Weights of a small mixture-of-experts language model, trained from scratch on English Wikipedia.
Size: 10 layers, width 320, vocabulary 2148.
Training: a variant of SOAP for the experts, 1464M tokens, 11278 steps.
Below are experts of layer 3 (counted from 0) of a mixture-of-experts language model. Rows are named router (the router's row for the expert), gate (a neuron's input weights, with its number), up (a neuron's input weights, with its number) and show model dimensions 64-127. Each number is 128 + 32 x the weight over its row's rms, rounded and kept within 0 to 255. Numbers have three digits each.
After each expert's rows: a language model's description of what the expert responds to. This comes from a sample of Wikipedia text that the model never trained on.

# expert 48
router:169122104164149155134187187157141142086143095092124062156118146138192159145164151126065074149118148107190064156148135150152112124081165098119079108157121112094118133134160103107131099135096178
gate0:124074196135144154124123146136136053162112181158182173106159106120085170152129133182091098137207142076140127132142134153122115088154132100126152148134125176083136185103170132172151111131115120
up0:088146200066164195127074122134123078145125111133128153088104117153128135123073123173125163168141124076063147105097152133122116119153169065141194095119138174099162127142136116198180084178105124
It responds to: Unit abbreviations and separators after numbers in infoboxes and career stats, such as ft in heights, km, slashes, and parentheses.

# expert 44
router:086170097126135159110149110143122154077114173062134139057144080148138124089154092165091100040164134085121115187128070116155083152162183116144130131191115095076179137139165093134077140128099122
gate0:125154172149094122099117121132139131152041158129082108108131145158158138146161097149114111161134089160082128181123100102097124078087094121193153081163095105161098113107158124119119086150102206
up0:111136110166085114126069118101134085122108097115134157083170132148149137167143091089175174120129134139081151098154184128199154137116107108098157131069107127133029152084105142152125169147161125
It responds to: Opening stem pieces of longer lowercase or capitalized words after the or a, such as cap-ital, vic-tory, mod-, Coun-try, direc-.

# expert 30
router:126169122123164090169186163102111155135164102121135159131107104106163080087122126195142133107187147139092092077144130147121146158160167097127149077199105120106129097136125081106127069103124116
gate0:146118146143069115133057127119093156126160104156092114112153116115230180068130099150105117131129106135097090120139155080134081087095086120142098095086119175079101144122063117140117143123140118
up0:165139149163190159144064148141102150143135139078082079079166133077134116089114088119141120145124118115165115094165079122088103095141153162137070106073140122080078132157153088134131163097154129
It responds to: Short pieces like a, la, ca, fa inside words and foreign names, often word endings, such as Costa Ric-a, com-a, centur, charac.

# expert 11
router:149111051158127087142141116131186131105101121138104136058125129123117085102055096116142122099090124146156151052156137091103082151166178173159132130086135117170123104165148077098077184101167100
gate0:151191134100146081106121098115182159105110108159112166115138128085103130050168152138123141065175145190148089115110181178183132065129154138097145146126107105133108100137079123179099128111173148
up0:120124126102062079126109116138107148148135126145073127125136162125136104152095080114132148167112042073125170128144137146099134222131133033126022129142107119079172140098152121144126152132104140
It responds to: Word endings after a stem, especially plural ones, such as ities, es, ons, and stems like popul, peop, partic, camp; also commas and table pipes.

# expert 29
router:157144121157089091130201113187145085091101076120136116114115147143182149136133116084101157095170174078084111139090063066171098097139083104107105097128113128096165130134152132112134127152113120
gate0:185090149069114115147145132197093095077172159120184122113169075186107156120186160135142096140112190158110159098160144096148145137090138147056149113101148129129075142093105133189070109124127117
up0:119121151138110091077169094094101164111115142129126092151115104092137077108077090103124153109062136168108131109114153139160186153066106149087129137116097146091132107137073131067145124081125144
It responds to: Lowercase first pieces of common words after articles or verbs, such as on in once, non-, resul, stud, mon in months.

# expert 1
router:163180094154094080221153178115157128090109084063119118137111081140130146112099122164096120076146129124152157094101136087143133143076130091104139117151085098105176154133143065127105175096109152
gate0:115142138199098104100135125134101174080057059102156099032133123100181108104105102136125109138174092138157077159116124134159070115156156110113168065161103144130146158114091101144142114099149152
up0:194098114145145104162138157146156133153091075163118088080092130109137153176146184076147165112152146113126083131175111097118170106178125151108125096127146111117165098037160093157197094164125074
It responds to: First piece of a split word, often short lowercase or capital pieces like par, mon, f, v, as in parents, months, fourth, van.

# expert 41
router:149143093165140105155153105061142139156090033068155102155122149143182097169138102160138078135110149167102103108138079100133108069119155150087074122147137116099075112122129092088108137106129171
gate0:155171151147138119113114131158133122118122127110148117114159120104100120110153118128137142163122083125093150169115120137108124174145103146147122099090059084097099159143136121118146127193119118
up0:161140161134144100127148126173138154145125110150117158221104099089090120161120106149193138135156097133127083085100132088161207121161129111122121108105114115122136137069129152132158115181151103
It responds to: Vowel-containing pieces following one starting consonant inside a word, such as el in celebrate, ro in grove, am in cameras, anc in cancellation.

# expert 56
router:117116154126138059136137069100076119097153092086135152097085125136109168080151137141056136145173158101139130101166095126161141148072138137134116144237104084103071127132111092096072112098089113
gate0:109134188113108164166152049157135154123095133117107114140218121090121137170196102148099143165091140139070112103145158158065135123141137154118161086162108112076095108144071085124129144120074138
up0:137123095068130156112152141181113079082090068167163167110093137058149210181067061120157155177083119122137112139129088195145113148159165114133129126181113168153120104082135121122159097078162113
It responds to: Unit and direction words in measurements and locations, such as km after numbers, South, West, near, around, cent-er; also table pipes and brackets.

# expert 18
router:103143135185096060161189186126130139122150109102134102111114094079100124098087107198147124140145140087160117155122118099148102156144161102121099132194083105109113079137160119140092134128129163
gate0:114164127129148164156104116156159143063138112089106108103167131096146092037172091146139208095092192135105077127136120089196103132108131104150201121150093113082108143171153113140154104149123148
up0:091155116131092093106132118107073120100111155132154169118134105129139191112191173160082125166150207153096159112095170125105133102171118127188147061121164160153091061089103149110142145100167142
It responds to: Single capital letters beginning names and abbreviations, often in election or sports tables, such as P in PDP, S, L, W, Mar.

# expert 13
router:093122133135128091134121155115118047083123122112132086107118143117112139195099128162094086141159115199160153073167085056081106132100124133120152126114080093132112092124145123126121148118126150
gate0:121139161123076112093093153134117144144121128192114138099093182154146088114081143119050093120154146119138145166104216098105120161153092086081137060151092073182137137105181140068174068182033141
up0:069147111146102144202138163179097155116123103104109106151119099073118074119135110142113143106195097178153140085075143141145143127080064116079190140158147125109105221131128136134161122113156129
It responds to: Final pieces of personal surnames and the period after a middle initial, like Robert W. Love, Lincoln, Jones, Gillespie.

# expert 14
router:117143165206145092149185167084105094131106100088132131078093104147158133109141154183137201121130110121121089166135076113162123090125205105137165125176107136180145101151156113151130124072121172
gate0:175141096117046126071149095183178156145136069068108115125075101027160093197131084118133163144122169113131058138112129102111055099133142100207120125162067120117168185203099040101141114133071134
up0:167141141104160103164153158152143147117147107147161109170120070135141134170109128144171116152129135129145064102156124163131087235112161065153091129170188141116166143122095128115171172121141095
It responds to: Word-initial L pieces of names and words (L-ink, L-ater, L-incoln), plus century prefixes of years such as 197-3, 199-.

# expert 33
router:103133183189044117136155135163128180085070119142095080137142128064142128183089108134105104064132133146209167131118098152207132090142108134152132139159133126128125125125135135133127102125086112
gate0:087153116177147115107150125172104128098135126143136149132092133094126092113136178106133180140085125061156087151087146110158082121126103112104135100159179073182066143117130141124114149161164114
up0:113170121098135188131109169120156109061132178125137054102133094136091152122122104176078090192208151109193130126122107093093136143130112127181174201143130129155188146112065114104084173161113083
It responds to: Letter clusters in the middle of ordinary English words, such as ch in touchdowns, ni in techniques, ach in teacher, for in Stanford.

# expert 43
router:129152152153111111135163137127119208092112090130118143133134102059127120173169116166110092076140123146157132174141086110197143119100135096159195116155125143150096121141108105125135189092095190
gate0:115081179111154166135114219096124110134168113159127120136173135099054144096128159109124074119153096126161165106138107087134125121113076054103116156105110103112168109099117088052135102108142116
up0:140100130092158115108106118127137133155119146149170109091136208174081221131124101092116130179186131128095095138095137148155147127102186125147133098127058163130130118096085140106093133132166135
It responds to: Inner syllables of foreign, especially Asian and Middle Eastern, names and words, like Hyamson, Korea, Iran, Yuen, after H or Y.

# expert 24
router:074144130155102132173186112105108184130077081105132113131064146101137082162131083182117129069128121167139134087127046123217146126087153145088034158189148126126173103161148075081153173058099122
gate0:121071133123111119107129149148170118072148134167134099098105127170130121125143187173165116097117125128164171125112090129114156120146170118144202171089157092168169123150129072136164106083097130
up0:134042173116182110134111120123140040073134165142176146100075103102164157209130083047192133076095133121176138131149145064051106145142111131150133145110190143167181107190074149146107114169123113
It responds to: Short vowel-led or single-capital pieces inside or starting foreign place and personal names, such as T-ir-ol, I-celand, U-tah, Ottom-an.

# expert 2
router:081123156162076094129165146139174149133124153103138152084113111148110122111026109123104093101167126095163132181141145059097140081111209111106186123117083074145170146128162160119064094159123107
gate0:070157088159196143128175203117066168145117100112144091079160135172121126117123146049074095141101132135138098133113156157152112137070111107129116130100101113117140182118113114120113119173119132
up0:127131137127121100091110123170127086185173126183052069140108111170099166116135093164132146127105148161120119164140156143136096099145081129123138090142103107131088133073108177098097131094144107
It responds to: Word-final suffix pieces ending a noun, mostly plurals and agent or abstract endings, such as memb-ers, activ-ist, sec-tion.

# expert 3
router:130124092183123093154131146158177174096162114085144162048064137113147074121073079141152102088156111131181117107138083120178119119108140144138068145206138167161116120144168111140119106076148145
gate0:103139178148128089147118158094157129076149084137140131131119143061183124146085116223136103090113108088162180143150140122083118108136157126087102107162131135106084105139094076134118037123105136
up0:120153131104151110098107110105141080146162120149071092063135169178123151102127085154143143092192102153158126135066105181136196099086100193130157117140148139097145138127134132127200125116189130
It responds to: First letter or piece of a capitalized name or word, mostly surnames and given names, such as G in Gordon, Griffiths, Garrity, Tsukiumi.

# expert 35
router:111163148088121093145158192102141151130173109092112149064113115112131131086082146186151113086100106118140128124123100069143119160050184120141145101189088093107156147122181126089093187075118137
gate0:097116116165138130098161056105091114110107184133132170137147112137125146086116140139096096123181116071133135136148117176105182015151111143113152139149096094183079188167201152129076131120091156
up0:138145132098086148170140131152171139107121100125142138137096115154124164145126137134101181086200121138155128150137123121127097125131087100093088070153168102134085162075104050091139129160094126
It responds to: Scattered word pieces such as at in legislature, Op in US Open, sc, sh, H, Sp, often in tables and lists.

# expert 59
router:132137198099132117193157144130156153130093124086148098128078110093224185099124115133049105091131139117115103136105102124134129112151159129155132052116094121139153127129121097148077102137073108
gate0:145223154113082118180128063133150154104151103117111067181110103111146122158143068114100093098106131086181094170127086126063125126137092163142057120174061123096130107108033127184121127113139176
up0:126132090134103152105157119098112067112160173203163164145126118115112100179127110146162141175131133147151154208086141117158125150145104126155106134106056147152192118103200084134137133129140083
It responds to: The first three digits of a year, like 201, 200, 199, 197, in dates, tables and filmography rows.

# expert 58
router:152198152114115096176180126127139104066075108114157141083121140152135110137081136174144131149135142118123106113134100121189151161140085173104116126167120112116154116151100086084082076179137159
gate0:217148096115121131128119125141092156162103110168179025141081175070082048122112163132067143110107124103100123104168189107125123156121150079078122122106109132088108146080095162136085142146107180
up0:141108099133092206143063116122139108108172145210194168104134075142102169162132149113096121152152129130104143082176080138096103124108129171124163107079144194090127183097095111086136126206163138
It responds to: First letter or syllable of a lowercase word after the, a or his, such as s in sessions, m in middle, n in nominations.

# expert 8
router:121129137153118149108163123147164070135147125108127126107107126088101150131044143176156094165105125076188074134132106059148161159061175131133053142220116141098174130138169102111126132062140119
gate0:157168154161129096137170186124156191129121156145215090104107153094122102140139070133087133135143062153109143137096159111107098116156176142142158139087100182128109119134124146141051145163151150
up0:102168104085053109145138121121125094168051145176048120194168172120198128093124140132175140093131178164118125137038122077170172133118163089134092176123138061121081114119142111128108145123147141
It responds to: Opening capital-letter pieces of names and title words, often in tables or lists, such as T-emple, T-ournament, St-; also commas and == headings.

# expert 37
router:113136142093107088124096153117177101098105136076138107099138128142118081163054126184099142093119111135198157088139118081132093115098156122087147090163026127138125104165157114110098131123098212
gate0:154149125106091154126088133121110162216084120075140143169140105155103180096063149168131160104123138138122107136101136111114113137153114102168190142116159098107171157131176220123122126086130036
up0:169103139187120167126121096173088164131156106080111138044125168081096087118140143109157129185168140136134143112122093187107136148056128164140137120165076096089112078113112131089078116117150114
It responds to: Final pieces of surnames and place names, like Lindley, Buenos, Carnegie, London, Tokugawa, and common first names like William.

# expert 27
router:117138116153116070145136145088152122109124109088122182124097125133091085132074117137161137099145106078110136080103138097140123116095155097099116165152127122212157089183132062102122110082113135
gate0:205163140097151065104132107126164107100108163169139148108095102117168093136135146166106155107117143141163148170209102112146152116165076167087145084104101173098157156126083154057116086128130156
up0:154119167097169098157149125137095128107055118204112088108143142135107149102115075129168113134153107099190097127145142137093126174124131149160108118150126107127150106138137122135130079132128135
It responds to: Table pipe separators, single capital initials in names and codes, such as J, L, A, plus "See" in "See also" headings.

# expert 20
router:114119140117153077158142124142134094123117055106133156134106146155125113081141114157110141140133113088117153081146093131181142170061148049087213158219119138159084131118143102076127111049135151
gate0:132159073120146096097154075110114102133128153114154129140161122187160148093110153180137154133143114117140109119146076097136130153124140162094064144098085093093158114160101064072120114161122118
up0:095108113069172130062133173175145113093187109112124092139126099105088109141084140115118128208105138126177096165109096102110143150161091148078088071098115066083173083110107083083150144123160120
It responds to: Pipe separators between numbers in sports and statistics tables, plus month names, word-initial capitals of names (K-erouac, S-anto), and -ing endings.

# expert 10
router:154152113124121080136100126140121159155083083110174099132138178059164145194096098177121106120131142120101104104157052099176115140200117146079111136154124117144083111125156118107124157004112123
gate0:136191143047064059134119095106138142163107117147169148097150130144129124144094114198056125105142126173114118128121106183081118151129110024163090137065141190086187073132158167111088144099071176
up0:110116088094125137131097148126088142151178098156041101153104106135140161143122075144170174157100112136145157145099130186158150115062050106169161120100096070163085129179125121123124145191160160
It responds to: Short letter fragments right after a word's first letter or two, often vowel–consonant pairs such as al in whaling, an in Xanto, ol in whole.

# expert 55
router:159125232116096140102155197134159144117183163139098114097185153111111143117152103157107194082118141085102125136104085146132073164071117094064195122103077094119194113120174125087090111081126071
gate0:052133117191068135108125149156115077164131121113120113084103141107098130161140113153106205058133151101126128093140129133098173132177168101124117169148151123162123111122116129146119214148180152
up0:116112178143109093096106073103172165118150131084114136145085145143152145179121134140140073054177141167164121135118119198173125102085080116143161102107134116099149126146114139147095153113154108
It responds to: Pieces inside major place names and demonyms, such as Minneapolis, Australia, California, New York, Melbourne, Portugal, American.

# expert 7
router:131115107151149063152127065103103087112100153100155090131093133084090181059147116146118139117143106076083119120118129130149163162063143147188149131104130109194202205115128128103145120109093188
gate0:141147109184134108126088129146165121089122113134146107162145135123145131134161163175128113090183175107105095101103141108104110081131189146094162112168122093132151123165174112138112127131077109
up0:107131184144128111136108109136125137171110095106158136194096139100132167148161149144144127117173176106160147143111128125140100136152134122144143093224084149112146046094092101144124165160122128
It responds to: Middle pieces of longer words after a hyphen or stem, like aw in long-awaited and Lackawanna, fin in Quarterfinals, also dashes and apostrophes.

# expert 16
router:189126106148060131130120127120128072123160130102124145097135143180114146098094122169123121074136115159157132132117145134096124120142077141099136152155123099102112073172138109142151083076142111
gate0:127122040070105196143140171156168105106128159114162074095160062041182151157199043084152109102085166142151087165096128118128119155051120107086113097091138061130106129086138113083165079124132157
up0:152159062106156177178137077115152090103118085096147093098118153195134099121126153178133131141139125153133073079106195137163122182078096110130117156133140105167152126146141163084120085101063142
It responds to: Pipe, dash or heading markers that begin a new line in tables, bulleted lists and section headings, e.g. | Freed, - Florian, == See also.